Weights of a small mixture-of-experts language model, trained from scratch on English Wikipedia.
Size: 15 layers, width 320, 94M parameters.
Experts: 16 experts in each of 13 layers, 208 ReGLU neurons an expert, 2 picks a token, a softmax router.
Below are experts of layer 3 (counted from 0) of a mixture-of-experts language model. Rows are named router (the router's row for the expert), gate (a neuron's input weights, with its number), up (a neuron's input weights, with its number) and show model dimensions 160-319. Each number is 500 + 25 x the weight over its row's rms, rounded and kept within 0 to 999. Numbers have three digits each.
After each expert's rows: "mostly gets" lists some tokens that are sent to it at least half of the time. This comes from a sample of Wikipedia text that the model never trained on.

# expert 10
router:517461449508509502531552527498531513500487463528487489499517495513457489486529529508466538502458467465519501470463498470508483508488505521494547469474491534518454513500491478498516433481481480514487516509487462498528494521488472513492516520471472512510487476487493469505488480509489503497487517487511489492486528546500548524499469526489522460505532501489527503514473526503468461503509468535503448471509483540498492508509491506508502436474456529474497505520510467485507528491512573
gate2:454505488512511504473528546518526500514499514466489521464516516538516497529470501463521524500476494508496504558470510481461476519471426497483502481510504484515477561498493491479474471494469492477485517503469480498529463524461525502498497487527500489505516515480466512497465511509535492502528509481475488484463537497510467476495488502505537507552495527451472495483524501482465515551515515523502481486521512494497512531488511506472476410507489539484515498513522473501493497536528495
up2:450504473502505487540509525540523472512496527418509509480513475490515475521493525460542547503484494506483502485450501488461450515472473505489496510500493509545498537533489523511492483522491524443501519465493457519491496494483531527505485504527504502508466494526492486494473501507521538565511484499488490494504533477519481491505502498490543529547498547440481475502526514499501519517515549524531492496506516530479518526479499498495462459532501555487481500499516497473486498544500489
gate3:531478559476476488521517554467492531442512490487489510521467517509470537508535527465530480528469462491465488504471483503524489518475514509482533517510482512493506522481501501510501501470465504468482454523495491496524509516529497527491559495530508466516522493469546587508518485507452529516507529497492540521483492516529459537506484508508528494506491468497500494497506420490522528487493488501482538524479514485501471488533489484498515502520517481459480493457484529542485489522493541
up3:569495503515504466525480516498509533527473495514522544467487539471457495523452496515501514506503520510542531525488477472598512519487515464484492483515499472501488485465470461527509470462503440504495525498472485489493520538508485468511515459518484536520489495476480509539510503481465461511480469524521503482490484569499488523478485486535555506550516477505475504553503527522537492470502477507517485465506508497463472529533498465481489503479489500527491519517502509492472493499498507
gate4:517503556509499504506552555454541483492513483502522492492479529488499493494489510503521564491484505490513476503519514482488511525532457492524490510541496479438517533499460503507501507504555487470470514454528567504480488510528520527467501517490513517528551497514477514484481516501489496517521469499493500505507508482509517509491495539471538474512447487499492503553510470479520495498529478521493524528465494510536475450505470467507493493498510500503516472509495568492479450500501512
up4:460571484475499516496480473481507497487489529485483496458497535490513543516485477470474507490542460524484494543519516495458476495496491496465481490506511528501527501517526510470526512523500526504509501502528468497508490505520540550544477526471469489515450556502507538471499533489484484480522514485561491492491484482490478508516564497556479500474528529490481463493500505515558479485536488512527531529484503536496525457451471486508496509537472486477501548484452484511501525462519497
gate5:468528482500486457558543489515520499477484475466541513486500481499504508511542480532512476479471481478492451454487500542514499490484515545485488497459523516492527520480504499478491552505525485473515508502563503472522497499524558526524482508510495491504488489529478467477473470513482492578494490519454488509484533509480508536463509494481485476502571482534509489488498463495573531534521516502457525451492511479519482515499482494541503513490478522557482496507511445505531539512490468
up5:466535492512521501534513513558545522496501541480531507523489477454519518474490511486477484559511492531493485531512508502468503481505459543493510527510492513519522471528490517453525471523523509539507512482483520496508492483486525548476526500484525464488469509518497497501481486544518513502475537491516519567495466479480533475487478521504481485490450482499494495511483514470494524501479459453515460508502521492509508439511517538495460504469548531501469508512484535508493544512489475
mostly gets: " three", " two", " first", " only", " some", " five"

# expert 2
router:455515463480534522528462518533501469500531467506506517523495484482484517584506493456496522483503493466521489501483505504439538573528496482546583484551508452518501502481503502480528467528516495503520548524478508502461513521508489503450480534496509486525523486484577487488507475538469448524504527512493493520504523527551480516520494527496497473473527463477516487512504500474505476501508503517516471507536516523464558473499517539493479516458479476500578481510484533502483483486514519
gate0:515491476496498486492448482499492474489482484477481504523464502528513556512504492484556516486464477475480483487526505474485487511487444446491463446505484504497485501491520506500546520453499496487517451519482500493502531514555493486494517496489475461530513486497512528504499520508490513533466486523536537507473477462470509564468507513510484456510508507510497509509483499462534470490493491490516440504522492466499506505485481467492513514514497537515492434511506522539512489491542477
up0:498535493511493516478527482448491488406549476498508488490560464455481478485495504496456517513512475524528470530463475491533455516474454533487472495507473493542494493485494482519508455502518496493491506457464517541476474492492485517467522499517522522484483484499503505488524479498488522455516474517521482501514517522530464518555498499467515485542487498500539471523436482498483495518489458507480494474524466506513487503546503515468475483490504492508494535487474505474470459513516486
gate1:450487482518537534537508488496515515431477448527486511473518507504530496483494484491507502499498543456455529494477507512480539503492492507546541507513497434485473455499498499500518531484535510512532468473505466534514525467504484519537551527558516526453458484500490469510511463499511457499481517518533521496471522447511486462540494462430489506504496514491471468556504514465498530484499524493504500496496502483486508523514458473514500504478521513494524500498476484530504472546516481
up1:472501515497509511514479498494505520422485504507533518488522491481511493448505454520499501493523550461482541539496511507509548474515510495514541486514545468494513474455499494476494537525495493496525488493505503536505488491478478506528534493546500523532498474507489494493533481518512440509518469485526561484487513469533502485522479484431469451506488514504490479561482511461502494497488525510505496523530488495521495483507502484481506523493502497475526499503456467538506488544467520
gate2:496503475488501498467492485500516527503555491509524515519541494456525480506505497488464512524505484492498501535471475511453506458429502480482508498488454491520522522521491494525500501529479472504439509500493492492511511499522511483524470510512476501516496569522479524485451477504505473500480468487474499555521467480513453507476482493499490522484449465484491517477477514505482526478503533503494512462520507489515531548504489444495519479469480523498414453483520484512481511485513488
up2:458497490474468496468506537442465479497528502469559505508510486489515474531543504483494493524515544534486492521454487481475525488470526473475486444479477518518551522503525519471544512484510500522470486523527464531508520478511518482486472523547488497528475514509489514458505430476521473492474530461536478524506495452500494504487482498546526511458481501500508506485492521481534544526486497431513511501487491536502564497508461486479493495454464506533480506504519496490446521502496488
gate3:519474497507519491517511501524478480476529543494503501467475449496507516500486532493479493501531509492496472495488522538520501496523517479464443462496524484469508486519477514488519509486537493481565469495518550493477502481510489489485507489461503513504538514506498499514497507497468471473486460494515531475497461536481472501512508482520499498511486516548556464490490493495497435504516521492521475503525482468533499478502492494524490476496479503503510480466536511518508493524538522
up3:520553474494507489499502478501527493513516505513497480534540553484473454530530507525494517489500480501507476499527472500480530495493458500514512466461472496528489490457522518451469478505493515535470532514518476468553477489510507547484482475503475526467464511505505511502508449519519508510509546538491506511518525480531498502488462474498478514524495506490511511477495498438518529510484511516475541484523513545479495531508494536456508525479527514523473515555489484502487516475453487
mostly gets: "ski", "ensis", " County,", "y |", " Jr.", " Boulevard"

# expert 1
router:485499458453525535512500499535546509506529521513531496487510503482468498535505490456490496500538493505507546525458517474477540497488502506572560494493484497486507512492494517544499486496533522497469549489515502476502504510509486550507492522503491450499516465490506495479488542462515456515495503488512477535466495566503568508535487492502456448496484521472535464498542486519520502506533479493487471539497479503502468473509478520492465539495498527504525506545489474474498461488515527
gate2:487473494494504507509493495500516496505509495505539482538513502486472524453518456518507503520512496506468509490446496492499505439515490565484544454524503507501503527491482483492486504455461496515511519443453513427512474507438523496539493471497488500478511451500499523524515478471529496512455482492480501476492535459507471464517529442511475485479470484562472478477513494519513507538483485456457478465486509503497486453477512506524498530537521471518438447481537512498524472513469517
up2:496484518528482509509546500516481484483518441512496479491478529511492535470505537505461557504524513510507509511472508472512506538489481498530546451489472529496485513480502496502518487498493472482473512518486468523506533462479519569512517519480500507482483507513521475541465489505495535466494522523467494485501492489502503502555564507495482491468517520520491519458526500534504494503487455511441524460478545522483480488512496488501525506482471528467494461453497507509536486528517499
gate3:487533511550521514484497485455531491504516507477530522504484473516503471472515510486506515484456469516516509535554514471513488469461497480503499512528517497475545498476485479523502511533521492494496521464546495521514506468466484493490493509472495513498485488523496463504457490543467537525430529525471506487500499493508483499477510520466504517475507472510554492522526490492503501487480461461480518480497496499493523486506471492471505515469483494501528506521471451523531483525507483
up3:509478475533475487484504514490519485542539490517500541510458531553490469498482481463496475509513471522437495521475469499503499520474548550497524503512490445497453530518495529521476502520554531515510504521510456506518488479510529487506517464559495496529458489522491506460534529506502534500498504518473484482504511457507527525502474490497489450476492472522548468479500475477474506482465523496549499464487512485497505517523469475503500519464501524472489522490506499532513531526514444
gate4:535531537471516522531545515554524470460544519529528450494509503464517496466520522462504472491512531488511491526519505530540498501500530479517505500470509435529516533500468484496467464486472501473482532517517524528518490481490527479503533512472479554494501523509473511523530524496506476464553518469494502510528511481493466498523500515509521486480474491534484528484499478503512509525513496509434520497528521511487484479471488504456503523509487492493537489507478483519512505527494490
up4:487500495489490484493457483525499469517527512519498473496519517522483521469470480496492479442525535471494510541524464503503488537487554514480496537462499477505464474483485474516506479525506514468492478552499496509532470481482531478499467469509504512512491506506410499461476533452548522466497526530524480530518490496483468502572526504508511550491446496523492472517488507499518540504508486462495486474538534513498541490540499493494567479498489465511482463479511495484506510509495543
gate5:500477501520522497448530506504488527512469516551467534484485508512514511460486509514521517422473504492525480484526519486497512472550489519445518478474533489522500533535480507497511551527472515514539515573483524488448438485498507509496511479510504521480501477542568497487518492496501516516515522512512515501466488499489537505541495496474506545468485485522492494485528519481467521466502496494485492547481466478493476503494457514522527482473524514490476533525505540499504488517502489
up5:472493487491523480498549508477540516508484549553545479467499508500492414475460487510501552465473503487500531478528492542467550447521503517503479486455536533537462488495486492488513493512520486465507483553493502513478480505479515564508546492445482498483491518531504498481536506527470495511498547477468499503471509518500506532518475480485505529469514481500527513522511467508486534466476537466486481508490520455485469515498516495561556471482521515514518529532513524523546522500508488
mostly gets: " support", " dis", " pass", " rel", " lead", " review"

# expert 6
router:540488519474523488456470534516504547481508481530486484507518469503502477527529540522481488485525487526512493447501508496530480467500477482512507489508458498501476487502472522457524462493522519496498503532516467544543536513504469494500473496500471522532497508470538495458502512515509496529497503500496506461491539474496518550497511490494472479521517492475471496515502488472445515536487489502502467501521494492502507516531471518480466528470516480498509480519496485513461500518507522
gate2:537563502504498449479519534488520526467501532478482475473541495479533484484456498475524510506502502514485471501525524536472531513469544537508465490463466527533520490534554465477523542491487469515517491500526482515507520504492522482492503506511500509484501488517483506503488524480450480501576487488542401512536507503490496510489492513495516516519534466510456491502485492498477479555488466515486456489507531508487519493532518470476469508502492517488460523507514462497500486483484497
up2:507505509464502488499501512499456519486527511517507474506493489506487491530476526487487508465511525512476484488520496514482539500502518520521470503534463490514482478483507492485557526529495468520463533472519532495489486488514488457478465470502491462536515465514491520542486503528494513512508507525463497515503510488486465524458467454545468489513484462492558527535524461486512487455538494525464495474512495528458425479513499527474469495501499488505505509490510465506490525529486477
gate3:496496537487488512483483498442499546455499500519462540448501463467535495548536492497519516490534485524469550489472543490504514515496562499508491514474511512515515508478509487477507492505511487501481499520472501495498499497509530495449494464494490516493507471462485541479499446530501499525479513498503492519507515549525516484503528506496490477480506496498488495470582527538502491494529509554466470490503554531499493523490538497475508495522438474484492496533485501488480511511493495
up3:506493470499506504526511538584524437517500500517527472541499519536512513473480504514473489490500484485497447502489492489489492485531441538484486491522502483495481513502521506488474491466479502496509511475533484518491525526482481481534520530488526475493500525531521454505526508487481498493521479505476524492510499478464529511491478520515525554506526483503512506504479492463461507488479479441539529498493399458496516481524471461529497502475536492546508532472514513522511520458520516
gate4:515519493488472475483486510546486471525494526484508509506467441507497523526519513445518529506518503523494437448487472488509497527468481485442513510499525522476526480515508490506485473455494513514490466504516535464464565483489489464527532466540441482484517505483509510515470494457491477525481503496543487496499499492485464518530554527469502493491509499494496506514498507487502522474526525497494481518498474532545524486456486444519517497518511475562538524463499451503499484522504435
up4:532504528487514498507492514503441495535487505494521487512492534485468495511537539522499469475466512496483456468495502523497497526524524443557496490471497490475504478517514441519500469522457552551556525524447477547507552502483492490439450461518488497518481468565534534484485466503503498515463476506513499479517500482426471491479518515495519512526457495499507460482492517510461488527486466494522505485495520487515505465452492481474508465454502497490537526477498504470511474512466523
gate5:518549564470491536513503486487477451503528455504445497511500514533507489508494510505447518462534467503495552467501511523480475482513471484519536500487473527491476497496500475468471553509513483498545533516523467496479472500527476435524535483523522509503475488459489470466492513539511537506500542478497516521518539517518476500526493529499539497522491540499508518506489453505439479515530488514540495515525484501495499498525513507499498519440525512496507495507516480541443493474499469
up5:515540516497447487552490487499471483479478496502484495532501522506524455509521522506453528466485477504535553489504520515489488497492494466522513530452510523519463498515530496515467535500527462495509530512510509524494444504544493453516498502522516512517483570501461501457529472483528520515488516501520505483577523507514495489518529510510519509490502531522518467502490462479433458541510528522551478494478472521450481514534520513541535481448524476463498497464518516527462465453509479
mostly gets: "°N ", " | +", "% | ", " | −", " | .", "0"

# expert 7
router:502503496450497497503498495503553512519510528488517488498494475471485523538502532496557478504499473490528481477480517519513492472503499509524491476516494512508448534420494518534514478515482455512498503514493465515522530551489456496483471497488445492518517521477514462482525500501487499500487524481498486493466491487496528480500507515512487470492521512492544497514496494515468500529495486492484512491538500539506487489523519550482456504489470500562490507497477504498486504519528489
gate2:454496500538482516511515501514478475519490465506486467479475512538456519524514475495467500482506483493469491454508480507508434483518517528494514494530505497499530505539470481463490448511509515540500500520513539479491475518533526471496531506484482452543504498502492513489527539507500505474472505513483531489477490496482549467517486484490504534479494482513488524513483507493480483429539457503494466481531524541539509477513493479525474500482485502497504484493513468485491517469522471
up2:526540515490456534470443491502508534493517477504510541531491463473554477472504514527558498502526531526512518536472534465489510518515465466553485533459495513501461496473521517541483518509461489461500500490478494485514521517439501506507455500458513514482490516476484492522490462495478469512537523490498513500485514524507455546513516472533528480532533521524503510494505508553529534533474551493506490516462459497490491494511494501497539473523510491499503519511501521499494494530475526
gate3:495486477520482506478505534498500543490516534521483521451467512499465507476490517530505540485422478526504491515473481512492494484517496530522499526511502517549498486522502490514524486568483535528504510529506505492456485514534456493481511532517498518484482469470467526521546521466445532509555497478483457466509491493505494488492505514514505519485562527517474521508480520506522483496466487495518527474470519533522474462498519503495529504497477508516525490562518517510517507521470493
up3:556515516518469514496496490542473479473521522418511488492511505490511478519515474462500496522490500483517512493458517480509462540502518494494498481505467533512446503441539496541528494536444479498491501534448540518501528529460495454503511515519497480506475495511492461503519538509529493471482541495553513513480521523518501547507540512501474502519546527520484529483477525498410488492452505507507496505440490521479548513505465543470503463501508448508538533503455502548506522507479544
gate4:479470527468491491537523488464450498503503522510527528492492515462510461468478485430495486518534499530513532501523501465499496472475507527480521492519525526542482588485517471464504475504469519505486496499486477535517493488504492510458535525513482490446493523520506490482462516472530499472465495456473489456516450502509525481514512516501488513509519529481487497497519448495487542556462495500467520525458467506567518501514496537504473496508492509498500508530528520533555520529509448
up4:543538483544514493491462501543574475489539505490472445509491518528504511538487513552507466474460514503468465547495485514516517496498462494461503490487482467504511467493487549545469542567487474511514485524499520467496470538523490486545503492538502517525500427499509510571524498495475473515520522535522501547496520482535531489475521482485524526484465477520502503508437496497490512467502486498504524475490511510458489534509503480497527469479487500481537485500450532499470514492538542
gate5:478490482500523528497525515483514520494484473470459500511544533468482507503474494473515466491487437495469481499480505514520501445540507515510497466474468523504539503499507496512467522482496513530489514459466518492535483502484508519470477505542500534497518500527475510448505534498488473522546487467497530558517491511503555500500463520488531497446527481479488495500499491494495468511507478467505559506525469471511484472503455504511519529497490481487500420491513560493464532519475501
up5:481527487510495505535470502540477494507527504559537506496489473503509548503529481516481535493482516483517499508493505502490518538477481480479513513502536462469490481520475523477526494542474478478508461529543452513475485485479473501522515492448481423494488496483521512531484454539529520472441501526493502480462527487500436505513513498491471498524492477521487494507506523488494513490504530530490431488491505522485514545503534513473495459512504523511524580539511449485494458471512507
mostly gets: "\n\n", "===", "==", ").", " ==", " \""

# expert 14
router:484535467470529502529489484544500457500494520458544449472536511470469496539514478447512489508525476509506483496504521495466555510489532503550573474520487477511498539496536507472488507483535530538515538540463480479506511524482491521506487526519483484504514496491539530485517505503471499512524532475484477509516509559514505484545499530492480482482510447490500478513490497470499486494532505499507501483537535520477501462479496540481489493458488485520538473538508506469466415490545534
gate2:491531475563492500539504469487497476494538520459517520473543503468511502489500535499498487507549547521490512490475481546511522483517486499508490495519525536525477510463548531523469533477502477484529485491472519514513492470509476509515477507493521499493512510488511503493540498491507503492520490455500486496484506493483477432515526486514529518463538509494448468496466498487494514471526440498495511485510474476521552468468538538444507492504519488436454492482500516495523545486545501
up2:515494465531447525507524473504498461490562531480503503489526488488533521507514501553477479532512540514475513516457495470528493455545492515512499512509515501507483515481551485510512526468503468478518503483436524519510472490504485530521481557481519493493494534515515497472542481501512508485533436468491492491517497505500493451505489503477548489483517506483478464503513477504516536484572440500465492500479493486484460474513526542472518507508512535482497455503511514496506540496496507
gate3:498529532483500477499489474486489509459465545537532500518544487529530524465537498499494512505495497485534510567538470446505548459475489484534478464516513515509480493514488491514469480486513529488512497483497529458502477493531490518475501525472487500464453453501529516484471466476507474498473512505485530523514516470510527544507496497500507524514501479484489499474474525549477510509519505540515504485516535517493500504544499517497483514462500529517482494505496502491484506510498508
up3:527523503529486511502506513505512513518548445492482495484487504472518485494491504517511502521490494521494510468486535518501483531527519494473469539484474472527520493462509487478519531524500466503474503487526491516525500516495485483552500453527516512538536516454471485502522524537511492452499503493486515467451487487520509480481520480492493500508520470543532501481534509496534484480478501421500474493500474471503508519474499506507522498517509505536508474491499491490518510490501481
gate4:522519489520533493526496500503467492473491480475531523514468509573498531506525471485500510536484487450497512486500483501521505524464537514447467460500519489559490498482516478518518503510484502472537460532482482512531490462476494476478493465461488552500525485460465536470532529486505510458494499550486522504499514517489512487473511517454526432530502472522498500508472482491500466485505502480512483507465495516510525499488491520471514462470533484487496515484494460552497493494496509
up4:518524514473545468518509498483500514510514514508477468475491440451542478472527509506495526467519527509510478518482466463522513513474426525500483538546516524509492487469528481500495483485521497526503495513499511520513516470530476494512514467495506512509528504540488520538518523533521471537487502508511484488509504515527495505530508487520531543497494496478470495511498556504517429473533513489487521491521533546482492486454533518519516473509522552491535467573472473479501514492524516
gate5:492507491527497524532487497523518516474465493458505560510494531451558503496535525497505515528504488507495476501493536489489503504474483480498542540496513461485501527518489525550502459450534477446483501502476516497496473485564514498529473489488523475456516473529518492519477546505510470491546496555476463509507510505481493524503505457486480511500505508510490551453524484455546508496485507529489487558481517507523525494470486472537501554538515475474490509497545507490491479461474500
up5:494519508513526507567480481527531531484486497455515570507495543504543484490504537497514518538507479513549434550460508512505532499493493518518545547487546480483518532517488507475501486474492499468547522483500505502492488486555515486488539501477507491511500483506537510474537514492497485497563487523484472513519560467510490497511485517475502486495543510508462515522496474488508483479512481521495501512465495500514481461502504480525487505510528486525488532507487470513474456501489499
mostly gets: "aj", "iper", "ford", "ham", "iy", "ö"

# expert 11
router:470478477470488500514504516527499524479528535520472477492572467472488506483491512474473519494495498486539477508512499493463481500482482471502504502515536474547502504526516470483511475507512538532486491511484489448505518522464433478493483479531483523493493507510495455478494508546477515532497502483469492445442493522504530496521506516539527490454532478486497495520522511506499470509514502526496488461513531489484486481552511531512478479481503515501473482515507523489509441486508536
gate0:510521463539525411516535520485472495550503483464507542530469513517486471435479496541520490537482478459509454463478518501485464531517535518521481543505474452510520532477477488522485478534519490493506529538516537484487524516513487511520508489497486522463485476512501550539538455455515546470506522467487467541508548490455514490510522516534518515507513508512509475486457530455503511465480443465520506490497509520504502491485496474489514497472541481463533501497466496490498491504444485
up0:469508488489512514524442535492476466483475511472478515501453504509478499502514487521490515469508561517485522470523498536539491514479507461519525482502502501452481463514477537482560482449515487496470538496461505532527524524486505489514475516502532486488491500498490490450474518541499493524479490508511502452509494459512519517525579464466513494507486453504474500487529505465474541477482530506441464504475491512487455488494507545498520499498504489480483495510512499484484504513525508
gate1:458550487494506510513529530470543484463472491488510505537501521475487487554525545490533521505500539495500490534517554438489518501495497486538508495413457533464513489476466464494500493500513525499469521477495482515505489521532504486548491518538471485473533480497513554520478507497512484521462472506506485488457500497527522494465510514502486470498484499486460480527508524523501449495542503501509471557510541508541502516507503527514516527482478513465503500517501495535551487458511543
up1:478525504498496527494482472430548478526497513501473492500496491534481487537540510510509479494503525487518508498530556488498475546528517497527504531499496511499494480450482491471478533514488460494452523500484474478487499553509498510558507511546487522488471522502527531502490515511502509544472489529540512510482480484478508503429521499508508492527451499429464483539476513455463483489488464485502471583533529523507503484516480505533512512526502511510484484487453474461544536483473499
gate2:481476449469510520536520510524509475468494490526489512481488506505505475496457479493502486502524487501534516513494526479483523510498500532500445470491471483471464510496469489520503473487499497471506503490503485504482480454524487501496439518516511545543490492557494465510481489496517498518542550485506482463500479474527550508539489520510456533459488508507505513528573496504519487483472474496505491530476497499509471449500457479492505486464482460494496477517504505452498474491530517
up2:511438494475487497481501507488471491470539530508471553507464484483484489527502473507532492517534507539522492470501505486499495558481529452499462505435523489511485450493467485495501530523487508523481484526528482542492461509515501461518496516516479504530491530531480497529505519492477544503501499499466503540549477477480520533508457479525506467465520531551522494514512509489517486476467489504508523505539517508542542472499499457516489514499494491495512494522499469512485460525481534
gate3:479513520494479534493497513486558481468518505493463511495485458510452505537510496559514489501538482461491511483517503494507505489457455476503467494498495498494538517492489428469490527539510475498487482505501495455474450487499475487504504472477500516485514499484481470479437560500505465460497531520528489466489449507518478514481490532493505509507502464491468471479485470487543506461510542452498495510577440535478470496507476515533490510482503493534442447501499450520476499498530495
up3:509505488488512465515482488530454519549496494520555494518511554484523513455475497453479512493474532533513487500503516503494500518545517518506513513494529492523477491522485567548503464444497522506504531499487481555537568464500541512482509525539510466483479506520511546502555467506505529518525491500482511543516545504495533489516523469502479499506491536507541522527514546524458486549481466548500497465441538491512517522502504505476503492499482511499546565505493545494504481510468494
mostly gets: " a", " A", " is a", " an", ", a", " S"

# expert 9
router:528528519502534508517512500484497524482487495525515483480516491438473481487533456488505483514476466508509499481506486512522498513513516514464500506500513502476480500476494522475539502522520506518501518526481532515541458494480498479466471464473469449536526547488555525486547511543465516503489510476486493488479519524476524522516478506492514462495527497510497449484536481526472499525462482481541510522498497484453568516557452486493510499467516498518504450536522519460450486477549529
gate2:471464515487553549523522477525553489486514565522484513490517525500490535489455504534500502480494547519475511485486508517517485500540557491532485520502522518476493487486504459482509492544476503479516479504449521466495479470478498464532493501483523541489507536521528476449527496524507499461523511536509517534452491485556517496520487544513493470473521533509495505522529497473501499554569491488519487516496480535507496461502480526497510498485458520548459485491538500489482499504495552
up2:477496523501533518494518475514530458505526523482525484465512477508470565452502539521544481497511520504501525484504485504474493482512515511535462553507558509490467495506496477536505536525502480549510515529488502466482463521429510471499514509480504517503501527509541494470500508533485520499539463544511478506483476473530534523514506518486500504503550521522491484496519493486509498496532512463526490492516473538480462506501506545474508526503431502567504476512500530497486527485500511
gate3:484526494460535506548491499499499466541494479521498499481486452501517457537514501509517539518488501515524529476492493552522500488510465505503485497515514495494489482538487499503528527463514517503499508576498524526478539504521512469473449499483530495506489472536478546463489514545534499452498503515463480524556509509446542478476487453524479496495486459476484476524530483478495499455513491499515532501495471493493467505501455509475525451501509550461498504489459470476497495502496541
up3:522545495498537510520536477504510472511490497542507478471478470491488456489506524502485534517480496522529504485515501554498507479541467495463481497518518495490506463554512499524529503472529524514507545542504526543501518508503499453509483515534523556507508507551467510482510517561525494480499518507485506518550503513491541500479514471500497504501498499498489464521512473487484511443519512521494516523484486494497471499479481491488549493536514507474510526482487468496503503487501530
gate4:480499458500486530489498451471512515519503552549514519517500465513473485487494465473427513484505571532501515495490499535452518498489492506518457514498514484473555527490509474505466494538509497496460505546430492519517465569489498526498489536490529501486483461512496555485502468538480504558481461497525469512472475495470512523508530508486473502494477498503514484504513511511504512512494497481535486477495508496525488477470496496502518464512493475539532484465521479491539499462483513
up4:504520525489504505516494522508509500463506462485488489503538495525527500538502534513541456506484472506515468474498497495535482500512490483482523446497473510483492519534498509531528519468483472525522504463575529480489578440514480514522520499497513496531519527519520462488519523480504536439520533501455518482504505497520511465466492483461530517481528498466497488541499475518517524492502513499494487494465496472458524499513492471486448507499507516464491477531475541508447506561496472
gate5:509492522525499557497467496508510552487516514521485543466489493511488509480479507521515496505469457480498497504509489522462549452496542539502488498525516494570500501492526519530505542485504517512508505524496501501507494448543484501493489481475507528463521516531481503509507470526520474516513490499507525450479512489479509487467500537533506581479465455514418508518513471493580489527506538482520491498546511468492519466490518509492502503486488443496471489512490478473544441450506474
up5:489469544548534499555469508488539525512490530497499524478473502487502508471520486509527527533464521470500498503486495501490526463497504555490489509502528485533484494456496477555522494469551511495502515507526510492462477492503505545552468526487474502485462450524471471481494502528490539533528515497501502468454501474486506441491474538504519553475507464480448495453533473474539442482498521493487506509526479467506502486492551501507502523469477467520477514545480468525544458527478493
mostly gets: " In ", " August ", " January ", "In ", " April ", " June "

# expert 5
router:477495524501497518505490481519524506512517509525499477493520489456447489536513470484493516522492512539517469479467514533465531486487500544478520509522533467513444505465557527503520483446486507520487516498428503515498532519493489467484472531459461477516510493472516522469494501553479494521511575500497493499500465475499542503528512527497485491450543490454540472514528460482510457506489477512519464513497483523478485492555490488486518546491477496529489444513491511493506508446518524
gate0:492509495489493510485520525486544538530528491474512484459460525490535507502527496501529515518550512537481494469496468531503500519509529512486518500457506485482478501495463488495549496480517481510512498509503473531500496511532505532494516502542500469515517514529518536463474467483505517492505513493489412509478505499488534494518476540493503499467489487504505495467503473532510499521507438489487556488508460507461525479533502495555450445503481506486505501485509534537499498507512486
up0:479495501508497462521500528525470470463449525527495496458504467537502493523494511513459549532492487466499489505493496489462484503470517459506476513507484514510549504467530497474494527529492540489507474521499539506461481535491497447480501530476518463471478494525501484536513564515503497545521458520489578485479517507496461484510514446497511519528543488495482475490494488495506472501500521488511460542487542509507472521487464513472502528507500494503473510527509481464520499515460459
gate1:476544439496469490494450514471458490506441469503521515495440491506509537484493559489502497467497503516513498524544472505489511511505523507521493502527475509471495477491506515508471515488500526502522460482475503478516537521459492507458493440544514476531481484533510508502473497510485493522482520524522457484521505523499479499486488478482493484494474497509424467498475522513475530510532477525479475478532527501527567490466498508512513443500464498485507502468501494517513511543522501
up1:496532507517493547522475511463474475473488503508506485489450450531502538433502530488498527525514500521495506487520479452475493531508495454481487485525529493484496525522501516487426515519495497535497534481478482514487473454475513507419508479483504524501478483454494503495516449540515501494540513506466507503490501484505502533497506492485486513497479494515489473462526515504484491521489461492488491480517527487496492497528466549466512494498510483505514460489470495515506495503506446
gate2:496468502483503559483507494490550460512498496524513452475479501526481478483476477494489511505510454558474501528537526509500528475514475491530491491438549485502519471510496510520519511541503487509464528516509547511527457472531482483511492509505510493506552518498506506541497519547486523535507514520501512501522489516491465501473492515510495521495467495523524494529480494450505503515510528525499459492531494521489500523534485449501504464518469489491490497538491459474497547480478521
up2:469441539492482522452514461502521494523447517494535460501533543523494525515514483541505507489490496513518487543516518492476546505460488519557504503457541492491486484446495504496507497512507480532473464509509483521512528450518510551488515532500483448502536528522523494492507505511520490511529504514540479483490493488458475446475488505476481472487524504480506486522527447452504520484501511475520418501565504503523503490540494463524524486512509491450536498521509494469526508513516487
gate3:526505518538494496498518483527524485505489498499505477441505498487483491507500524483451502529497523513462501490505521535480463478481513470494546506510433469483502499514500462477509547457510462503528531531437482517462484487501504526502508513523486488490504546472490466488481478524504498500530458503497508502529497516493539536512494474502558484516491474471470498497502511492513486530511527500533535442476506505477491500464555495540510510521521472493519525542531484497485501457515485
up3:481510525516512501539520424507515453497513470493513497464532477491480500501531527497450492520527524524478496490494469512460491497502544470529550512528430480490530503519553475466505525444469470496461486499480499507457510491498520504479489527499481481472502521471516493505473516530510480540520517536486521519541514468534572522509518477482533507525512513512529469517507536486504483496504592494547488552508523514491501485466523499588501486527529480495507491517492508501474514494504528
mostly gets: " and", ", and", "s,", "a,", " or", " &"